{"d_expert": 64, "moe_layers": [1, 2, 3, 4, 5, 6, 7, 8, 9, 10, 11, 12, 13], "normalize_top_k": false, "balance_loss": 0.00504, "tie_embeddings": false, "beta1": 0.9, "steps": 6391}
Below are experts of layer 11 (counted from 0) of a mixture-of-experts language model. Rows are named router (the router's row for the expert), down (a neuron's output weights, with its number) and show model dimensions 0-255. Each number is 128 + 24 x the weight over its row's rms, rounded and kept within 0 to 255. Numbers have three digits each.
After each expert's rows: a language model's description of what the expert responds to. This comes from a sample of Wikipedia text that the model never trained on.

# expert 43
router:120176169160127171099107098124119164128130110167161073080097148158132117119080140136141090154131141137121122169133166159110125104118116179089129136139151111107092143134140139151130104095133121107115143153126120122111061118107122104091073108140062093101139099173096122096138139145099128141137098110132151108117167138171136122159165127149090094153117148130148164142085101123138146132155110136125101153122115171125182131135139173122125124108147122091139148131153094125125135117082173170148082137121127127158120154164137158130113120121139108102141141150079132106162115118154118136119115140111126148127125157141163135122099163089152149120121165094129111117118121119117138114139143147092144132115147165126124136164098102118132099091127106097136168149117155103144135146127177
down1:092121125128139106125153166163113143164109152172112153113158165134152125153116113121134144090155123101135121136167109139177119165137104138129113149137173182132137160123113121124096152123147089169099136181131118093107110142123113158086050091143096122161166089120132126121121147125126112127110157123127183099103094148150111135162118118171122112110136144078127146130106142136135111138101150108177132182197155126118139142142105115088145153124109145139119101106108159140142119175082138148142120150120116137097131142145090109128102105147120130147154131070158138107155144135123099116129179123141111090116133150159165115128139098154123122144132128186143148134160132117160115121107133093116149127149162108161139104130153099126138088104122102093112115119126128151114081119093137
down2:179143102159128141119140172097122098138161158160144148123146139150110147127110134160165127126101098105141149140157147139135172131083129115110121113125134139136110120149160090113127072094140103135156135146136113100107089130138137125119107090110104090127146112125095126120142135106133165113148160143071091130102147159119131100131105123094170117147155176115122149157135138085078137140121139158109133165138101156087121129116113153160125168102078118140092116158113158134149105093152120122127163143095091116152141127134145134147085084115084103103108129129087156127075155116140130155136131123098147111131138177132146126135154174150102074137094149060132111120109119074139155130140125132102125157099123113106094126169153115112170140139138165160129120139157110158118107148098124
What it handles: Digits and symbols in geographic infoboxes and statistics, such as coordinate minutes and seconds, time-zone codes, sq mi and km^{2} units.

# expert 30
router:127166147130106103110091107159157110128130115155169095121139158184130112116114133098159119148110153142123112141113158134167158100123130140074120116141129113101125183142138109165136120096102089095144152116103151182118084152115140120122115120135117071116146164169118152106135109106110100139152114123099146081102151134124114116127131110159105100156164179110142128097120113142166152086180144110137104153150088152127156190101154173122123134118145139097163086128143125129076111129074127127087110186093125136159145160161115164116135148112148156135146116146124147113160122105131122108145132143114146137134165139142120136110111094140157145114121154097091101110156123142126140108147075148123128145089113135156145117107076124121121134125134121122138183138123164092145115138156129
down1:143152148109118142137137089123159157111138129113112074109119181140172101121120097150112162097129150132129123121094111156127169098116103127129136169145121113109108121112107120119166137124126146113157121114161152111155135075111118119122152177151090132126111128130130105124101111158143129136150102132131172112151100122140098126099149109184131112133081120199153156114127113148124108124083055134125144092098138109111130105156140134139161078145184148115116156125162139150129145125155174164110123131117078139161129156157119143136132092109149107129115094154127092119130127138138144131123120117090125107162130099120128118101130134145138126084131103097136142133121152139128105085092159093081136111076134131133125138127112100166083125127158160126106149169110130113121081106110209
down2:105093107108125148134114087156110137134089145082149165122125144123145127156122109135117142144125130098106122114125113108099123130178154119128148082114169137111150131073094123150095112131099145144124116164162124100159136129106154127095153093094134179109154113122109124133083171139122165149120099144096101102121141115077112134118136153153132191111125093151158094169159159138160127144107135090104119143146111126135120086137134169152093107164148158125137148125108093131104105168123086125105118073154144137123144114129151122147153099164150118134132131122143158144104177156129141174118093134088175119122153147093118121105133131087112127129168163124165148125129178125157132111150181117151168183163133112151146129142135147123113143105123114135145119120107091098152103140134165
What it handles: Digit tokens and number pieces in statistics, tables and census text, e.g. 202 housing units, 133 yards, vote counts, temperatures.

# expert 12
router:169101146160090172108142186136163115117098143116149138133135133093127159119130130138124122086131096118149129118125126084119101090134115125122109092170155155114156119133119092144085106114112150082150116124138152155125146108148135143141159156126137103122115074121103174165109133132180153180117129144067141150097127122096128139130116118139113106144136151121135088124144157133153145131138092121104110114094084121128125114147094136127080163149156129093160161133115112130141111134125165148088140137099123142152110116151107141119121121140109086113148160188127149125128161169147122102160163127121144131090145183162095130074130071138148120137126149134118117145112129121119147104103141142122097149153135136118163102162174170106114144129111170165107092133101086168132159167114125
down0:149115164121150119121119136151147138135100128146118164111152109148144149125095135136132130123087161138122183107111129109122157101127117128117135150188131117153145089124155112124149119125099142133127090089130094149145114138163113181150203188135136149157122163120133157121154157098117122072148134115133125180128108133184083102103146109153123147154087158088150119137128103157135138167156087128150131098107169134152133130137104137155122138156156125145135093129137130092138156122109122106123120130114110109115135077115159156109144120129133134127077149132108084109163113146093140118137121114127108116113125116176105116145162118120070065112133114119051135186114133154142080110137124129133145077125129152159141117133156089124125123090131134165136141133097157124108110101154125
down1:142109152164149109110171143150136139149096110109106105144167088069091145103110128179125153107132143135156106133139113115101092110081125170121078173117087161142172149124121080097076164106131116151109140121160084115159124136151139152112134138148150109110100113129155150150124114104149158153146138092154112135113112107088124169107146150119146138109165125151132133119099119171126134128145101093117141149142175074141127119156101117125096120182127109129164148143132103105151143119098127125100140140122135123073107114153140126119159104133134137145105158148129131125184111178148104106123170091141121131154147132117124137163080135139140099150102083161119101179161135122100146127140146145104152125135093153148126155089091144119104174135140141127171121120114120148145143127145108
What it handles: First piece of a word split by the tokenizer, usually a consonant cluster after the or a, e.g. cr(ashed), l(ooting), d(iabetic), pl(astic).

# expert 24
router:152119064135110104123111140118129144112145116168116121113156140142158157105131137121143142126129161137148146157125119103148110182148130116112142131104150157112121126112165107084148120130150124130117129158105140138129149126147113158125096157106185176132099139126106106142155126097155142140095132113100113094124169130164132121071149123113144108137079157164162127116116115144143100155150122170095161140133190126135131149103132170128124119141099128193117123120105100106133096104130083152129143130146151152096099153147115111112148158116135109130137154141178177180099158106122107093107113135085143093111154112144127144111111168132132151120075137073095110164164109158115124171182131140141129122119140124134137103090130122146127167141109128140125084099139136148092060131109099
down0:126131172142136094139133121114141122153103098135150088124152117140095112133158107123158079159149140125144112104116138107123152062133107126122187173121172142112115170076128159102091136088124157124130137093090126121139130178121125062117155146146129088154109138137137112100165114113071129105142118082122130148112159154127081116138105095125170103117117116128166123118117140114114103113128125117135118177113119156135111147144125094118129158126172149133136122159140118131112131118121106115127095108125098085129105165154148131123086188121099097107114127126140146097123118090092098127135127138127085156137113130116119129053142146136138089102137104114152128101097153147126120148131123119105147116071056124141081132121081105124139123147138133103110140135104151149098164146141117
down1:135119169128137126179110079122149144108112165122113143205125140135137125132145118106107114147154142106143081118139128151143154103123103123085129139198145177143111122079095141161111139063126102124155153075084115114121096144119119099140156077136116136092149115129139123160127115154143137152165159127119160131119122121132165145123128125107159142170113092112145122115171137124124087122120167108128157131123141132133124153143159122101089138129125165101129137117103139113111134122130087151127117110111151089118090140125133135136127101106123121101147136155039125085108148120169139125130150119139114128152126157087101093127124119096170160100129125110171154126133180123141115173126164120123126092115090135119109175133119120144086113125118125146125144072121064141110132137140133
What it handles: Infinitive to after need, willing or able, and modal verbs like would, will, can, may, usually followed by be or have.

# expert 16
router:158162159156111120072136175151147145112099149138092143144137115091101103150142086085133137100112124170107148105100138087112114111156133145125145067179137150103119135109094160142101120109166146113110105162117133147125159140142117155111116129124102131085086112110097130159127102134128118127085111142104140129113152122108130165129095158154113128138096181075114111131158134116132198121107066129112093108133129102144125086119127094159118148117094134099150161117130123117150138142114166094148122134097120176130135124150150120092099115094131143111110162178109088122108126155093109128175136131136142119136104136154114084152148072131130097126090129137132145103128102127154116094120113121099105139164113110125128106131181171154090143124134135151106139167107108116116113110136125
down0:129095164134127123148135097126144087103141133073132144140148139135141124109153118121147094119111159113097111186104133134119094141139111137098076113139139092107126144107107156123150146140143137145128118117201104138172124116133100147143117103138121127155126142130185147106122114190122149119110092088129089127140157114139151141116114179144085126139091129161114132149124101094124119110138107144174149126144115135130120087094166099092092129130104130138114080104137118181161125125164148158197113155126128142148072117147067158131173113126141146104102091097118127167125135103114139131131089125120120162101144090167114116129120131144135114115070132124144138133117125110180074157128110142160112088128135125177120155098159129126129134110120104101106158140099114146130134113099124
down1:077150106156106107187167123180105149164088141091118148140126107164115121093119140124132125129126119086103108101143132105142114165112174126110136170129111100106159155127095095155160145113148123116149119113130097078144084139114142098143131102053123135151127129173157133127146118125140146119147170148096159112119117140130108103146107119150126144081124146148088185139159149124109185109105140112109153117117091118122169134107154142126143122116098139123088130147100157113203128163120154109105145143103119126130143131109075094138163100098121101103120111138129149119091153133149111144100137096127104115170129140126122101085078106096175117132100116150141109121123124114124116112151113083135115123114100151076107117110114130136105112112122109138143145106103107148121146164109158
What it handles: Opening piece of a word split into parts, mostly about churches, religion and old buildings: mon(astery), b(aptismal), chap(lain), arch, pil, offic.

# expert 40
router:128095128085094133147113116125136078111124121155079098123125121132133158102125172148142139125123143117126111136178127133109165085119127102146173141164138083136146135133121117200162141109112132127161159110175138133102105175080125135138121081113148116132130149121102156155116063096102119105137135130181106121110115155079123150124145120138135141119159114141127137101141129099161102117138104171089125150082103129105148104108131143123138092122116159159111160097121114125108122109124137171125097098147186140158172115106132078156123157174144128135119148073130110120144100146089158106143090173150143103142113136134085116131120114112151116136157131105126110135165156149145123136123105158124147102138113113157147140106127153130154131070145097111113140120158136113102105085163098
down1:155143135146133142171098126116138134137127122190137126166168143117160130127125142120131137128104134081129176136144149090135126152121154131111120158140114109097111131082093135115127133094152157112131085117101170140151094175147132085153122141142078157127130136117106164140099127121157126154135105203154065172117108129093125097132117097125130105148122119128136108142124136090143131144107099157165142115137117151125130143138132099100110134124153111116178118109118108137109191113122091139127153093082136152105114113091121131141130143147149117126145184112088144122123149102121129122159117132115084118146114080100127133150138128115124130152140137113115139147142109167180095133114118103089104182122177110173112132087163153116139111124192167164140154146113146170108130162108114
down2:099096125123142137124104118123149121160101124088141160144144113103111141140119131119165146139132106117153114125112133117152104204133146122149093097121098104171125115167122136074084101142169112138082129121107136115170096051157167093140119101120142099120120138123099124120113132129145110118158115089102097149164157151131146161133093139204121097101070142144102132103098091101158178142070117114149115147100146117123118151108098136102150169118098156126132116117116144150134148173107101153122144094118128134090115151096143146142130175123159151131110160139107110134086114120125140145089109132134133117121114089121119117125133147146130108120136117125121138140155133162130138138113103148119130125136143148131184142109139156143119083154162106140105163144108084184126122090172127
What it handles: Newline tokens after sentences, list items and table rows, plus section headings like ==Cast== and table divider rows.

# expert 10
router:112151101117140134099123130110151102119158133128114109118121130151119120121136134104159144124096179170111096167161176134123171077114133126131113084138130117063132136148114119128129137126095108122163109152141173172141139126129102178091120119155100098114080161153101108112178116111116115115096126128132095100122112167104100132143140128121125138145158164094143136107154116144157127111191137116137143108127145129160169156105140134129151092135137134115137142148147104132116130140110114147094112142132106126122162170140188140102108120134175173151112072115132146141093129114142107106108141115118111159137138148111183135143135091129161089112138115108139126092130074140159104144174095127086081141124153118168169160114119133105106080120161126138142173088137142133165115122142091
down1:173066113113139122130125135125141114121114140102111110173152134106111129106155117106116118149120153169114190137133119093149126119173149116161127141078090137092087091133124096105093153159160085094097146091116111103092112122121176129131146144113163153100162105083183099121126138142123144130120121117133151110129111127143115135140124110084149157092125109102133098172146135111143154117116102153129109144133088111145108138103162131132140140113101138124158129113163143121124125098141177112121167102116145125130126165110101101110132153112115072154141135158158140167132183122145146138143130111132125133132133131159121134168132106087053106136162099110155136143149114090137157121102137088150138126107128122089090099113113169114146139163065149095093100121103112149150109135129110
down2:156161076142115110136103141107135088144154113136142151143138105081139148147136113133113075096112134106095150113150102120136070100107140112180120166109118131088116166119166110100122092128134116120127119140164137115125149148124134131146126090132128113152125151166148114108145105126132124155115145141144130177140162054171120123123132132108128189138118102126141105084171118116141163173134111092098108137101127121132132183082100112079125131135148102128134154087132128123111133095156186108126148178145108142144141095188141123169075116112115111114129163148113105153115159159130104118126111141096116119152173141145195107112133126132087125127141143127146114145131118082153111096102156104161131164119145139107138134163135134114128121161095132122116125094116143137150125169113153
What it handles: Final noun of named buildings, roads and organizations, often in tables: Library, Street, Avenue, Museum, Field(house), Regiment, Railway, plus coordinate and measurement pieces.

# expert 58
router:116118135121106139108122103106083163134144153161090134113142131160124147117116146074134180124117160121142160158165131115140163143123146120164107122146104167100096081159137097105120143092090134103164109138137142122123157082134104149057120108122109123114116172165132102064142121119145103114132136101127124135117147150118114137158161126113159127121104131118091118115155102124135134116092171152130120134087120127125156131124161130169117086131124140141117115132124107139090190130091104122137118117156118122061138132132149165091115123127123203135154134114143167151059103174126111141123130116108123130162109122145129088162110095130156110130144094093163146100123082147137113132143107111130100134166104139179147127140118133121157083138098102108134170107110151141154135120137129
down1:150113141116112135130102137128095115147129129144127148119179099126116096144062072157116138113143135151143143100113157148153151098137107110130153105116192088132118135127108124129135113136118106083125131146167096118160143136088162115140165112121145112148143154095151119107089147145111153137137125178146169153104159150112117113132131186130092168132127160107117070172137148107130155169119169107089112160110180130125126122153165114149147124104107167142148129118121134113127175114145152085133169142108156142141178146125118172121150105093134152093105130129114121143139096143168104110136135153126130156142126133059104100125151150108178097099108129137120119143132104146116117082098139121148129147110107150100123094178156142107114140136121140117105138148139177138117121119184136
down2:087125118143159109160144095139155106099106086096148113129134133202177103085136187126101142119127155142092126142144171095120088163108138132111099104113123134166127150155125126135113116131136127132162127129100167164138101119126147154126115113108145092140123106139094128135130124119156131130129128109106098144109163082101126117144173144177141077160108131120144114099164114112138084097166140133116144142158130125149139142128109136118125161102103116112108134139110144109126150102145171118129098145125108125125140123112156167162146116100134115147097116172137110144128147092104147130105119165122154150099110094124144186117112106153129166154135111138122092165167135172110137082162093163166171112099114132108140133157061157102137101118136157087126128146109126132135126076092096
What it handles: Common English and Slavic first names and title words before a surname: John, George, Michael, Ivan, Edward, plus President and Lieutenant.

# expert 5
router:131153116120142109109109086144123147099148158119136124101194148136123111153109149146118147112157111111153106118147100091121169134130094155142105126133151143108124116162114183162118119097119123148145149118087106135119174158119103150154122106144122106127138148139163102119115143138096114133149149131141188105097081156100133130113163114164161146113169134135130095115192138132161125100105207143125169136129097137158114149143096127155113158132139151170136123132144157140092127128137096081125145123132138168112123123098124172142112174131132181154102119090170120149096056153133117160114127136111133148147110139123168136175101101157132119131128148129101147115122088145078140117105105127128120157144130118180140149114149153121098105151123139109124127108107133120146160097078155
down0:108122130125132084109129125136138123151136109103174166063138104105103113153099151123113130110127105082116134129189127082110113112112135121132137108093122112122069116129114121184130182123108161142076129117097118147115154110121158110141131097100130119097127179138106137112117161157172168119116149169148124134144170171120122171146132169127076113088109137113101105111153113130084140152093107143136090141160127147126094136100155118060162137095134161111094091114127089104090148163111128095091119121122140152106122130164131143113138137094136131103121162127149114125119150136118162140105101138125132147178147148124097092110112153153154130113139127108106122146106139143111123105104158150098102126143090120100112135138174092170107119141125145123131145164120119127164076142118131
down1:137094119179154137160118137134161101142131144084140147072098129122112148107110130077108109108113109124087136130128096163096163140131144146127132125126134125128134111125139107089109114103091101146125149130113147142162137122099096138156133176092087150152118086117146136125099123139170142130084130133157123171081168134135121077144133150126134168151148153167153151137131158120117090134146150148102118130154092104138148087122138106121128121161133121139093138152139112162141179127101119177149148112104134129155117119148122134103103136131123153090095154097138122076098134148158124145162140139120156128132112145148124116181137152118090132182128137135129128148124136108082131158152156186152077106129065117116148122105112150146083140093085139104102125105106103116115175150155167
What it handles: Words inside music chart names, review sources and album or song titles in discography tables, such as Albums, Billboard, Top, Heatseeker.

# expert 20
router:102097133108105131106091110121175100112156171156126123143127129162180129115082115122128164127123129118131117142148101096127118137093100086119119109057102111120099128135147115147136162124128081155140100136091180160127182154123141103125158094168133117131080143154148114144074130119113121122097107131108097153109121127116119144154139152115150200105095111138120104136179124170153080114147155125143133159123156128109104202090108138156161163134085134140120108166084111118105132117138112140107102158116166129132125146142145151140121134132160067094148119103117103099098138113162135119124109114124130133153129159118125116126126150086176112124185113128153143092095153131144117144152138133124117124128119115102144140126110119146130128122126102125127118131159105064110158096121145
down0:161167156141103157121106099097157105140128151112100104109136099110121133128155103087144136125117119131158104089146189147144136102115175156134175050176134096158115110143163128140122142113094129148140145107116133107150135101128103136092115154111146146140114101179118138125127115149137152119165125067102159130112147071138119115141184135122115105125125174122106102135128108119154130137131142138109158176128146108124118073136157130114132112148162134160147152143146097156125136103116116115143089148138074083125153111134126157100109149102112127116146121160147104142150112169151156142124179112105135150089159109109095170139104109124155102153136103115155132118147120151141101127122133133128163175115134077127126143089088108094101138113125132097125137128103117115117154111095193
down1:114165157140155106129189150107143158154116085104167159146143148134146117160189138116131135139121120145122115150096163130145091091110171144102069136151122157180182144134145181166135159114097135110122151101147113110112098088154172096134138162145124140116140132119137162115146129124157119110158147130132120075128126115098118122141131121112089126120164084135154121089105144135101153117105133134155091125109141128093155155150123134117136135141185111090156135123121109159132117136106133131132099056139115160144168142126103101106149141138119189148154100119124086111150151087113129146137149141128140117103118114125147094126122105128142158153146124121111120125117098096124198111144116156160134148107091133145128107126151163100154133155141173159168151089134126154131155133127114
What it handles: Words beginning a sentence or paragraph, often finishing a split word: However, Although, According, Among, Also, He, She, Some, plus completed name pieces.

# expert 51
router:139113090134123175116132102142146102122136113170116117127104104151147129099138163123160139157122125137125133103141132155142180084112118135108139108151150127099132129140104058167138157100094127112145104151113143156106101137106126123114116082174093089133137144107140132103115112149084096130126097127152132156101113162095109145071161130122125125127140149138156175107125126142167107133150142106124130152103151116127126180111139159144138116122146124147130138118120093119116145079104073178097119125127131099140170138135118118116144158157136163094090135078114136159138137070143136121148116126111147147133146136118107136117102126122147136127167149124133113173175159163144108137184085112132094156121137135163126141092056102114187115119154081103140149126146164106126115094144099
down1:112117114115127071154122134138106095145165111119150132111141101136120131150113147093113147120118115141107112107126164119096141151145135120123122147139129142180145138164130097169148176120132144151105145092126135152080135091135144104119114111155108142105153095090120137163118120140166111161125125129151137130124111151145125124129135114150164127142119135140116074155150158078110069141172154114130110119122125133099103089162149091153118143126166075124086167160134145120118077105150135095107164095132120093067084108123180164150090125116168147122126163109129115151153085171129174143138141112144134149172089153173113150148144135141111105142138114127149147133103099099104158168146109154062097131125097097142124136088120122134118158155153132103135151150115149094125133138118112
down2:135075122123133118138166140106116135127101110096145106143148099125105152119128135138108139153097090081178149148101093134107127116117099147146105108149133124145160107153084116137176127073152111143121113099100100140133197115131133127129155120127134124106083144090122156145132119143114164110106111139155128070114112136120064146150134149142106108125132110152142152112119092117112117132150140099141126098162145136163106169164170114090115128135173118127153156125121111146149126118144152123110120125115087091095150092143125139135129119147111116104124123105127126096124140159124098172123116120126159108099128121136107144126190105117125116099161103177121102150115120126088120131135181137154124110043184140090138129116076103129109138158109175158132140152108126165166115160130092
What it handles: Line breaks ending Markdown table rows, especially right after header separator rows or a closing pipe.

# expert 33
router:134140083119134157128121103150098109134106078162088122104147141171171099129112162090140144157153137134127153128169149144097175095096097158110131131149164116121154087109089091151139118106089127132144138149151147173114140114147133121082126096154118109116152142138131141121129072107111080098125140129130127115137134146125100185141164109142157127172099165123166144124134130179162100125184155090167163160133118149159129148110127140127139102134135110148094099155142101113109109100122082161120110109152127122118137169128114153093139132148173162122125124077123149158155095122155144094119156117110168161119125150151108140118125119120164095148136125110168142127158133145119129149177098138130107157126136155144148138078101093115124109114156105118172140128114156132162137116141153
down0:160133155136120158117118149127143136148104110117140118136188128109125129132086152127115170069120138144123129134137124145136129087125142109142139136113158137128105117154173118099165098091134111120104165134131089095137134131153150138130118126116118087168134164104116122142129136161078136097157131144117119104099071132134176113154114151130172104140152155090112109142132181155143138147151105181143126162155126142105138094140123108137118128159150133103112134145105106173106175121120081137117110160134157099175078144115129166120138138110123130162123140088095148114109121141102184146156124168127082098101150139151120149112160138132157140159113171117165071127122129179135123141192140136143140114147127095114162190113142133118162154152139158166123138105101148136097140127148143
down1:154106142172172107151108101117125140135155124138096101077107193153113107106117135104184095107116102106140081102105134150153192095129105132106138110177100131134120117118107136143122096140110120107120170160123164156128121104155141158119115113112151129110071131141100113119134080085100138124129117111124115137115125121123102106113134120122163112112146124122149144122136095116134118093104128146145125146131175122109064149129105090095103114149098121128090119093117141125120134143126138137155114151176138119140146114165126101143115093107072134154087131160153120112061114138136123154113137066081124107123122148116148158117139142148088158134142160149131145114121142120133137139147134120098113104107126076091094140081108107111097156142125110108120142101117108093106074172153141
What it handles: Byte pieces of Chinese and Thai characters in tables and lists, plus some stray table cells and word fragments.

# expert 63
router:111130187140107162162119150120135139128131150139140080111131108127115089157113131149141151133173115145142106169085135167127110131100089162095166129105129156148148102154099092120134137129111131156146135098128095122138108108133131156095081097142076108120136129154110107101145170189105115140130120130148121118128060142200090135168114096184129103169111112165173175092125119128103157095098107072124098128158162121158121109121128126130162166123135103132140121097116177129123156109114152148132143118100101150150143135133119166116126140107121080152125094118148125121133128079117143178144138169084116173124145124114132145169137119111131136099123152117116136140092135111094141147146107138091157127152150132128089150121108140142119097114111125117122140145129146116141135169104132
down0:116129150194151122111082121136145078139134135142147095133093111113103131163163129121099103126117187146107110140087124152105143170134141108125151135127106093157148113166158128132118101125143127141139100112105134095107098155143135101121085098116114146146117088122124112104161117159147138121166138089146081123165112122138139164156133106138143168160153094143177104156106152150125123147089078186125101136117106134136130130144135099139121132137126168127092163125143126178146176150091124134123105080124139146136103174154123136089149117162147110118142111119105132111126110097150123156140115155172121159091112101123175141130155162166172157097127154112127098111102186110132119125127135141081122146140082101148111179147134146100131147119171142124113152123125120124113153109150148
down1:088118159151143149111129150172122124112098079150159152100122115127152126152123128099173134128145088119148125119150155125072109161086158134126132108146113088131126135087124078103132124111108134114107143114157114176160079154138121143082142105114107143124126154161112106110133137187128103123177121098148117124155113121118126115116165126168118179137110113154149151136125114140127157084088129139135101142140154163160126108129188108130129156111109077111138128099151132078110121148083119124144170158099115148145149126148161145132088149137127130138108125143124123135145138130114142129107089170141092117071116186142102121140076108137106125090121129094094122173112138127093155165109145158142086123114144100101157123138106094108119146108150165149102121114097124096133158139098133
What it handles: Field names and labels in infobox-style lists before colons, such as Playing career, Area, Population, Binomial, Personal information.

# expert 26
router:176108124135120104089116145134169083104093187132131103130150163099106117123116118178127137118128108143131119098124095119119126110147128167170123139143133123122225108168088103134103080106149176122119116091123078139110176122118165148177133125098125127151125124123135157117110127139123143126158126126110139145091107122147152139104126114156171107110156158102139083163177138163163160058150091144111120126147107143139131111142103100128104110133114133097130125150114126085120141123125130114130107154114168164128118132136141151133128100125127124115155153156136123104123138169127085126151149143092130155136105174145132163092143105113141169134129153136151129121157160149118126159086155152137117143135123142112121130184159175096131138147125172136136073140126096096127106151124128
down0:125178141110167107129117159137122114162120120123077145107146150173124102103123075132098093152138064135145125148150085115139146094101149168123157129146142094144110068134150128159098105136154127115145144131153118090136128099111129163084133151118158138095150119168152108141083157120142111128152137120150117146112101132146096116111160116084172138122155130126131116143094139149143113116171134102134163101155169160145115137138128118114091099128138145146151126133127142122149129106078069120132111156116111102133112133087131103129158146135110116163115191142148127166135130126106120127130112178114144116149111092090175124125138116131098122100100121065152124110138107139146157153103102164108135122132153136108090143123114141127067145148109100127090086111092157099176140151127126
down1:120064144089148085143136087126124124168148148118121137116132198131144124115125094149110135164102104139125122132109140123119144146154122119159117125138108125145109101134154140095104173133110128139171141095133106152145089153142126123104193098146096075107112140109119113149135154126125159127159111137143135096170126134136147185142132089115128101116088110112108130105107121172108095134106163109169152106144104099137141174130096128118130101123135164126122137111133110110151118125123061129135121125133107108127110130134142121178137151153112114179135117134138147117112177110149165127145134137132137164138159130129118126124112141159165117100176101129155168105105139120101174170164135079135117092102159079087113155120107082145144079125184106144148136101143130107151113099131094
What it handles: Opening consonant pieces of a split word, often right after a quote mark, hyphen or parenthesis: "st in "striking", -t in come-true, "P in "Pride".

# expert 62
router:134113130122094139164168106136127127108138104176086122103128149106125154106127129142146120136131118123125138124169121137168190073144134117143136134132147082130147164101168089137163123106103113102139155086131159180112121126098088112113113097106114105132157148146127154169132098103090141113125105112173142171107116151093110118090093164136157127123139112165111127138137099131188117134110097114105129160087138103150162158100140147094141124147160152146125170096123108084102112125110157148120142134114145094114168115109135108160111142120135112130121175103108145176155144115121157123142146103156111140159106162119114112142116099118136163169115131133107120118117152135153119122148154097077131120090135160131145132096093131115136111093150067100099144122187152109111086119139095
down1:159115142109101092174142130130150131115105148150121091090129117117117106105134095174130127126086116160124123087156149160117141148094145165137147129130160150116118166167143155116133072144145141122120134088137094156087134184138104151094137158176126123126179110148107113111114112135135102137122072091130133150124106150113172119138148091154123095153167136127119149162120170136142151149150127133127109174127129139119118126144163119113121097130163096101150121101132160090121127167134155098110109113145179125142159161151151126149069134127134141115147134090123144121132080123152155110120124121129082155122114158155146157127109133161107156143115114134079126140169106159123132100169102210104108124121138142111115102153125157138138110110104087149094132088119154124146131171137109
down2:142132162134089144146203138137126163164086122135110146161104144150104174220123109114099129126097121116137120121079141106116121108109114143114141122154140112106144095112125111184154090120193097113158110155157108123126132130144137142133139139114140126122115101105135118172111123123138140098109129131107082072106124125128108101129101117137100128106089118140117146131147121121119125076097130110077136122125146119113099149185101129126151107126130166149132106089138110147117144128116159135111131136106160176128107142152116101115128151126131148135122131099172146068142106151108102119132107119094142151152117172189161137117101101150138160127121114113132137163099118077142161170162134156186147098092155090071123137116118097123116124128119139146121142141119163120125119142132141
What it handles: Line break characters, mostly right after or before section headings like ===Club=== or == Career ==, and opening letters of headings.

# expert 61
router:107168131113130134130151076127144131162126103131085139121128110144127104108159121092124155137142165145105160151145123087128148083112109121139120095162101122120114115139099128099134135126109130101153134123137176120118102105169089131097089134113113070119111137134096124127140099131133079158133147107142149084121096129131145141173140118092133100157102122180124147123145123162137142112097185100136165122154104135149152146152154122119121124155164100117159132164134133092118103114155125099134159151093130132082094132146147163155116104105127170180133119169126140129114167116154141182167086176117091164142091073130104104125135108121123129141092118124155155102107095114121107124119106148086118114111127091115126112094124154121090107127120110142135146067106165145186145121141118
down0:131147159134140162136125130110095114075111145148135092139142130143118125062103135146132127104136136123144108115123191156154137123119103138099133123129101126164134150121148161153127149112174132113150142129095118129143122118114076105135095174144181146112114090159100150110116138128128133156143115143079136103138109162113091102156133150128093115140093162126107109074099117116104090100131154134101108114142113140146116177155093124121116136171129090123153133136137147132112128140160126152079128115178177130174130104118127139106147144134120095156154089143143098116126102140128156114094114140152163085101093122146150107101111099123128128148101125097118105122112098117124141156162045146143172132113125123154102119124104145111104163180142154144133103107131188112095087114135087
down1:116117139136158093128121141148107103075107136147127101203117138150125132151117135115146153115140110134155108160119145160135181151122144150116092133159167141116164113142130136150142132121140140159147130168117147103109152116095116108126126149127127142128127119124113129143157108118165136143157147104140144090115130201148135136122142105145180147101145156177129149138131072154142091086127130147144159166150131095071117088171107121114126130148136128097118131146121138095137108137096128150099148110128111089131149119139122162088152119120113116153133128120080129112144097163097163109104134100109105093139102126134133156122147111146140166137118108102186141119107149165133132109152092133129114095126138144175113162134121165121124123176193101077169126176164166129149072127160132
What it handles: Words in names of courts, legislatures, universities, parties and sports teams, such as Court, Representatives, Senate, football, Dodgers.

# expert 15
router:110126075137115107198123109115121151120110133160126095167140118121113137118157113133134112113156116104164133117086131113158107146109142080123130154096113129126147135109097078164128156128136140125140106144091119126192098156086133153131119127129190193138138164103120126149117081134161184112108137156137154177086161140125146103118132081109131146105125102131149079091116155142117113166123152130147146176131156097103119166103113135114081105155087134151101135103124114148124107148133132151183144124122129124128105130157108141125111132119081060099122119163119127145089110102115130147144125104146129108118136124139116143079137174147151075118130112146147142115163159143157116141120123125158124073100104157124133124119110082125152115145131150138115126103125107138101115119117096
down1:127113132177166143113130151113115102100076147144139112130164150118147156168135113104163114093137120190118171107139097147100137145141103147121091110150107120131146184157122126135136145138098142089105103141109165144134158105137122128130100149136108109125141112106086115078115107124100075135151130149123128116142073192125161123137122136150100128108157128128107158172147155107137114146124130149142101147154083108140137139130101121107109121121137106070161136164136135130095106147114110149114146126118096164098112112092120073116088126182140173140110133120149092088151142101088123098145111109136177095100109111135134096098130117166114124122106129169104132107150109134146131094135085167080102134169117123109148152112179126114132148142112089158129150128168144124135132150117146
down2:123171115122172104119152135143114102176109145092180120139116095134163105143134143127081131103127146171125106115133142143111110114109108172101099109157094135119123128131114170097085114122130099078146101117109114142086118093151148113145115124069124125086146128090164130144158102122158099167144114101137128142168115132132141098083097111130122107163134138148120134179098150109163138122175119117099128114122118148135138127096126138146153120131118105132120092154101159135097098162145135131149147118095182153095133139103128109180156128123151108161130130118149159098076106112170123085103097158118124104109142145157102107115143092137082150121121110143103099172122142146115121090134178144116158086097146166114141131164141130166131146148124184154124100100126146118118100137143136
What it handles: Action verbs and prepositions linking clauses in narrative prose, like avoid after to, make, gave, during, without, for, with.